From a checkpoint of a small mixture-of-experts model trained on Wikipedia.
Size: width 192, 33M parameters.
Training: a variant of SOAP for the experts, 6754 steps.
Below are experts of layer 2 (counted from 0) of a mixture-of-experts language model. Rows are named router (the router's row for the expert), gate (a neuron's input weights, with its number), up (a neuron's input weights, with its number), down (a neuron's output weights, with its number) and show model dimensions 0-191. Each number is 200 + 20 x the weight over its row's rms, rounded and kept within 0 to 999.
Before each expert's rows: a language model's description of what the expert responds to; "comes after" lists some tokens at least twice as common just before its tokens as in all text. This comes from a sample of Wikipedia text that the model never trained on. Tokens count by the router's weight.

# expert 9
Proper name words. Common given names and place words inside names, such as John, William, York, London, or the "Salvador" in "El Salvador".
comes after: " |", ",", ":", " San", "-", " by"
router,179,176,200,233,211,231,204,222,236,258,151,170,256,187,224,215,181,196,179,216,193,229,213,192,185,202,200,232,207,171,165,203,232,207,181,227,193,218,220,169,169,216,185,190,169,211,186,239,190,176,195,156,164,199,206,209,199,199,191,207,205,186,230,213,188,211,187,205,183,188,232,190,199,160,204,207,224,187,195,186,170,181,226,206,165,198,170,185,218,170,224,188,210,201,197,187,191,197,224,215,197,191,184,184,197,230,196,211,196,198,177,220,197,198,184,172,188,186,175,213,173,191,230,188,199,217,191,201,221,196,215,198,200,211,149,197,223,236,224,186,181,202,186,203,204,209,156,215,221,162,183,199,210,171,204,161,191,190,207,196,196,208,214,186,220,225,236,215,197,210,198,201,180,205,199,244,184,174,210,192,192,228,226,210,203,201,182,204,191,203,195,213
gate0,222,176,185,229,212,195,235,198,212,165,209,190,187,222,196,187,178,220,186,168,219,222,229,179,178,195,174,192,195,164,233,240,216,184,209,202,215,213,209,181,186,191,215,151,211,169,176,198,210,220,211,204,167,191,217,183,197,188,206,191,209,190,206,204,213,201,219,191,193,219,204,180,200,192,213,202,231,213,179,172,189,162,176,193,234,192,165,171,222,231,182,211,206,205,191,187,229,228,223,215,175,198,201,204,182,235,240,160,198,181,188,201,218,215,240,214,209,173,191,210,173,161,164,196,198,220,212,199,210,218,179,238,209,213,169,211,180,213,237,202,213,200,218,233,190,213,196,199,213,224,229,178,214,196,216,161,192,206,175,207,166,161,180,219,193,229,210,212,226,194,175,210,181,208,180,209,210,178,199,215,209,176,188,203,210,255,195,181,221,194,198,214
up0,194,177,197,211,191,187,212,206,204,205,209,194,194,229,209,157,206,230,237,194,229,188,202,178,176,195,188,190,194,188,222,226,198,197,247,218,216,211,172,167,225,217,197,196,230,187,195,184,204,204,190,224,190,208,195,204,187,183,219,210,217,205,215,196,222,167,213,189,182,184,201,174,208,192,198,200,232,173,197,201,185,208,174,201,188,236,206,208,206,203,190,198,176,216,196,179,231,231,200,203,194,182,215,203,150,228,241,191,200,196,195,198,215,192,187,189,185,208,209,176,153,178,167,228,223,240,201,243,223,207,219,227,188,208,211,208,150,226,251,182,197,204,219,238,204,220,182,227,219,212,211,200,191,194,187,151,197,205,207,233,167,166,177,204,202,214,221,192,228,181,173,210,202,227,173,180,213,191,225,210,185,188,173,191,237,232,211,232,221,172,202,216
down0,221,208,208,204,202,189,206,214,170,231,182,190,203,165,158,202,199,164,170,212,168,227,215,200,194,168,192,213,201,177,207,210,225,222,180,205,227,178,219,227,171,206,165,187,167,207,201,209,203,216,169,197,176,214,196,190,192,214,215,159,212,189,189,201,193,201,205,244,222,225,238,194,215,214,205,205,193,207,189,201,196,222,226,190,180,218,174,196,202,149,196,205,193,214,192,202,189,158,197,162,190,192,186,206,207,186,197,187,200,193,234,204,175,200,187,207,220,224,186,242,220,217,218,187,193,185,185,172,206,211,188,173,216,204,185,195,195,179,164,177,202,191,219,160,187,143,244,186,193,143,240,223,207,189,222,208,204,197,207,233,178,231,213,202,202,183,204,191,200,217,207,169,195,180,212,220,224,210,191,221,194,201,207,202,198,161,208,173,178,231,170,174

# expert 17
Name-initial capitals. Capital letters or short capital pieces starting a proper name after a pipe, colon or comma, e.g. A in AZE, Abd, Kap, DF.
comes after: " |", ":", ".", "-", ";", "|"
router,228,202,192,141,178,232,185,197,211,194,181,215,203,199,167,223,172,204,188,227,187,200,232,198,171,218,199,204,174,169,227,230,223,194,221,192,206,208,217,209,252,196,184,230,163,185,197,212,245,212,213,204,185,177,181,227,227,201,170,205,196,195,206,221,180,198,224,176,186,191,203,213,188,192,224,207,225,201,202,177,194,215,193,198,187,219,223,213,194,224,209,160,207,192,199,198,194,169,158,195,182,189,199,183,185,209,200,193,216,223,179,214,172,171,171,200,193,192,220,186,214,216,166,190,211,173,205,205,189,204,188,219,195,174,184,188,190,217,210,213,231,199,226,212,206,172,182,193,240,207,201,225,207,214,184,208,209,175,208,217,224,240,236,209,179,192,221,194,204,202,196,191,171,215,204,234,219,138,192,206,209,209,202,238,205,173,201,244,182,223,233,242
gate0,163,158,195,193,206,171,183,174,203,178,205,218,246,230,212,197,205,241,194,175,204,219,212,209,209,215,223,173,198,193,175,239,209,210,217,191,231,233,175,139,235,170,187,217,200,211,181,213,228,179,250,194,205,209,198,194,174,212,188,193,196,203,201,188,201,194,200,207,171,221,189,171,186,196,212,227,218,203,202,187,194,214,176,176,212,219,203,205,208,213,193,202,173,200,192,183,240,254,221,237,203,218,181,202,158,231,210,180,186,191,204,187,222,206,203,200,182,192,219,235,202,202,184,219,238,194,189,212,216,204,202,222,172,187,181,188,195,212,192,195,179,186,177,210,207,229,203,204,183,212,182,186,227,200,193,188,201,167,206,197,189,178,174,229,192,199,212,177,165,169,189,223,172,213,200,211,191,183,244,247,208,194,193,205,173,235,188,196,211,185,234,196
up0,184,182,179,199,180,168,179,186,211,176,193,198,228,217,204,182,206,251,179,178,198,198,211,236,185,209,204,178,186,200,192,248,214,211,219,198,224,223,176,145,235,185,198,220,203,210,189,196,217,198,245,195,193,200,208,191,187,218,200,195,209,202,218,164,214,175,207,203,178,213,182,199,194,192,207,228,209,206,200,180,175,212,164,183,202,235,214,214,206,209,194,188,177,198,203,165,230,260,199,236,198,218,188,199,166,223,201,209,220,190,171,189,235,180,196,204,157,209,223,214,206,193,181,193,244,207,216,188,201,205,214,250,172,193,188,189,190,204,194,177,194,185,182,222,204,229,185,206,158,200,190,207,216,202,192,172,206,165,225,188,180,217,177,225,215,204,210,175,205,171,187,220,172,203,162,206,190,185,232,239,214,192,192,205,170,221,176,206,218,194,233,187
down0,191,226,194,223,204,182,203,203,167,207,188,175,188,201,191,181,199,181,187,210,189,188,222,222,160,203,201,231,171,161,232,190,179,183,207,203,168,142,189,255,168,215,183,184,204,219,210,188,192,210,176,193,177,228,202,196,216,216,206,216,193,192,206,204,204,227,205,212,227,191,238,217,199,173,178,213,186,226,195,206,202,192,215,200,196,156,176,177,220,192,173,180,179,181,212,200,185,178,211,183,210,182,166,196,202,203,199,177,243,181,226,248,186,187,189,206,197,176,213,172,192,215,205,206,157,206,210,242,221,229,190,177,226,205,191,191,204,193,197,181,207,189,195,188,201,186,180,182,205,152,209,222,175,193,187,205,218,170,212,220,188,176,232,205,204,210,216,199,195,234,233,178,236,176,200,197,214,192,170,234,193,177,194,229,171,193,238,206,187,186,172,177

# expert 45
Line breaks and heading ends. Newlines ending infobox lines and table rows, closing pipes with newline, and equals signs closing or opening section headings.
comes after: " |\n", ".\n\n", " |\n\n", "\n\n", "%", "0"
router,207,227,213,196,183,230,196,225,188,192,228,193,199,225,197,222,212,211,204,192,205,183,187,247,220,188,202,215,214,233,185,197,221,198,147,211,217,218,213,135,210,236,175,215,161,211,226,166,224,160,197,237,191,184,265,192,175,209,207,211,204,213,215,221,210,197,238,205,170,213,219,194,195,185,249,194,167,226,203,226,212,152,201,193,192,200,175,241,188,186,179,214,190,183,219,202,171,202,180,194,180,196,230,193,211,180,208,185,178,221,182,210,204,210,199,231,200,193,209,183,189,189,206,181,205,225,207,196,172,172,190,226,198,213,212,197,216,189,185,171,192,204,226,186,218,195,167,215,202,198,222,208,210,145,205,219,188,208,219,185,188,218,182,206,221,184,183,197,180,184,195,176,216,180,197,211,209,224,230,200,198,196,212,188,213,159,211,212,185,204,220,195
gate0,207,168,227,184,211,211,227,178,218,176,217,185,209,209,205,218,191,219,173,203,240,204,158,190,222,230,205,217,215,217,204,252,197,209,177,183,171,196,190,194,256,192,174,205,205,184,192,203,212,220,199,220,253,179,221,198,208,190,185,199,204,223,201,184,237,209,193,204,200,210,171,155,233,201,203,212,179,201,217,184,199,197,179,194,228,189,184,211,178,198,208,197,205,196,202,211,204,228,166,240,210,223,212,159,189,242,210,182,188,179,184,184,195,184,175,189,207,204,212,218,210,176,207,206,214,208,175,218,203,220,197,240,180,207,203,184,227,239,205,199,195,198,205,205,216,215,186,206,215,214,208,199,202,215,181,223,202,174,189,184,200,181,167,210,229,197,181,211,147,166,209,236,188,175,178,204,204,192,241,215,189,174,238,220,198,229,184,196,147,219,215,222
up0,188,182,192,200,200,210,224,209,156,199,185,225,194,196,224,210,203,236,170,221,224,197,195,191,183,230,194,185,215,202,172,163,209,209,176,206,196,182,209,150,202,210,188,186,235,185,196,207,194,228,196,245,199,216,205,191,212,161,228,188,197,198,210,184,197,179,197,200,232,149,184,199,204,173,204,182,194,182,194,176,184,239,177,225,198,205,207,211,200,167,202,194,175,171,226,200,204,240,192,222,225,236,183,149,191,227,165,192,203,195,202,183,223,210,197,209,162,205,181,229,204,201,200,206,197,219,241,179,200,195,181,245,173,197,213,174,173,196,220,211,201,149,183,222,208,230,219,231,194,206,223,205,173,214,190,195,175,207,230,188,197,165,211,222,200,228,202,205,196,203,216,239,209,172,176,203,229,207,222,222,194,203,206,202,208,206,174,218,186,191,233,184
down0,217,204,235,212,241,206,165,198,162,199,216,208,230,202,167,210,201,180,211,215,172,170,216,195,224,196,190,167,215,187,194,196,214,207,208,174,204,238,205,243,161,216,186,180,177,216,183,180,184,222,213,187,163,222,174,204,218,221,196,236,210,189,180,205,204,186,170,183,217,203,211,177,172,192,184,207,168,211,223,219,204,174,235,163,212,185,189,207,205,212,199,205,198,200,187,191,189,168,203,181,216,195,185,234,196,198,202,214,207,215,222,217,196,203,179,203,204,206,220,184,207,225,208,211,195,191,200,210,186,234,230,130,217,207,193,224,226,193,182,155,215,206,205,185,185,172,214,196,181,209,208,206,188,179,208,210,209,189,207,239,186,202,224,174,212,178,165,192,236,210,195,168,188,229,239,176,173,177,169,176,170,201,214,235,179,216,220,197,219,179,214,203

# expert 36
Articles and possessives. Determiners the, a, an and possessives his, her, its, their, usually after a preposition, as in of the, of his.
comes after: " of", " in", " to", " for", " on", " with"
router,208,201,194,209,178,188,183,194,214,206,181,192,233,195,216,215,209,215,167,248,195,200,238,197,220,197,199,226,190,209,205,174,222,207,180,202,206,197,209,208,194,205,193,185,183,203,221,159,231,175,214,204,219,194,176,215,206,224,231,193,192,184,216,224,192,199,231,207,186,238,194,190,237,179,199,170,205,195,219,230,190,234,178,169,205,195,167,180,230,200,211,196,209,243,201,215,188,212,203,164,217,159,208,174,205,226,185,197,183,190,193,198,227,194,200,211,217,201,197,185,218,225,189,227,221,193,243,192,189,184,189,229,181,210,211,183,212,177,208,175,229,194,212,221,237,213,199,203,206,219,209,162,230,213,201,184,217,199,240,161,236,251,188,195,233,189,175,175,220,217,223,184,214,206,194,195,233,188,174,193,212,167,236,239,178,231,203,198,186,216,240,203
gate0,207,178,201,228,187,201,196,186,201,178,228,214,198,219,209,221,170,219,178,210,210,223,220,194,224,218,236,213,186,212,201,215,187,205,205,211,172,213,157,174,244,196,195,189,207,168,181,197,229,211,199,179,184,204,205,220,206,202,189,219,174,201,171,215,187,210,211,211,197,211,202,183,177,209,170,189,224,214,198,193,194,197,184,179,205,170,215,238,203,243,202,216,197,201,170,204,193,219,188,221,226,199,183,187,210,178,191,157,179,212,190,192,175,194,226,204,206,202,193,177,193,184,170,207,222,205,204,201,194,187,202,219,212,178,204,191,194,178,226,186,193,272,222,207,221,193,236,167,187,205,206,195,199,217,191,190,203,193,215,172,188,184,187,194,214,228,204,199,181,193,123,249,219,207,168,183,207,212,267,225,188,169,217,194,191,200,192,165,229,212,237,222
up0,200,178,192,208,195,180,188,164,203,201,208,226,173,230,215,210,185,240,200,223,197,223,208,246,220,174,212,193,167,207,205,223,173,194,207,236,178,216,169,165,215,211,210,203,209,196,195,203,238,211,197,191,181,212,218,211,207,212,185,198,174,217,208,190,193,225,222,195,184,231,218,184,177,184,171,192,209,226,206,207,197,233,200,216,210,193,213,243,219,238,184,218,193,205,144,200,187,209,174,224,190,207,202,202,207,185,179,153,179,213,193,199,171,202,240,196,183,205,199,175,203,179,196,203,223,226,223,182,179,184,205,212,178,187,221,194,188,172,220,196,174,253,212,215,220,196,221,187,166,179,195,192,215,207,169,169,194,182,217,177,191,183,208,197,229,231,220,200,188,207,148,228,223,220,172,179,216,196,231,209,206,170,222,211,192,219,203,188,216,213,247,207
down0,204,219,209,239,195,209,149,196,211,173,201,199,177,173,161,193,203,179,191,208,208,188,200,195,217,234,194,169,191,201,216,217,213,184,211,231,207,211,193,231,173,204,192,217,178,207,171,188,209,213,179,218,193,206,208,214,178,196,202,185,183,187,176,194,200,176,210,195,223,237,203,231,188,185,165,190,217,183,175,209,203,195,205,211,167,213,168,227,195,170,177,220,193,217,187,181,182,185,202,238,170,214,189,220,196,192,191,177,177,188,196,172,209,174,178,234,192,228,188,199,220,208,216,169,200,199,201,179,212,193,191,146,193,201,212,184,246,172,212,191,213,231,198,170,182,172,202,210,173,194,198,207,228,220,223,241,204,176,208,249,213,229,219,193,204,189,209,181,228,178,200,181,184,207,215,209,229,200,152,204,160,186,217,232,203,175,227,168,173,235,193,187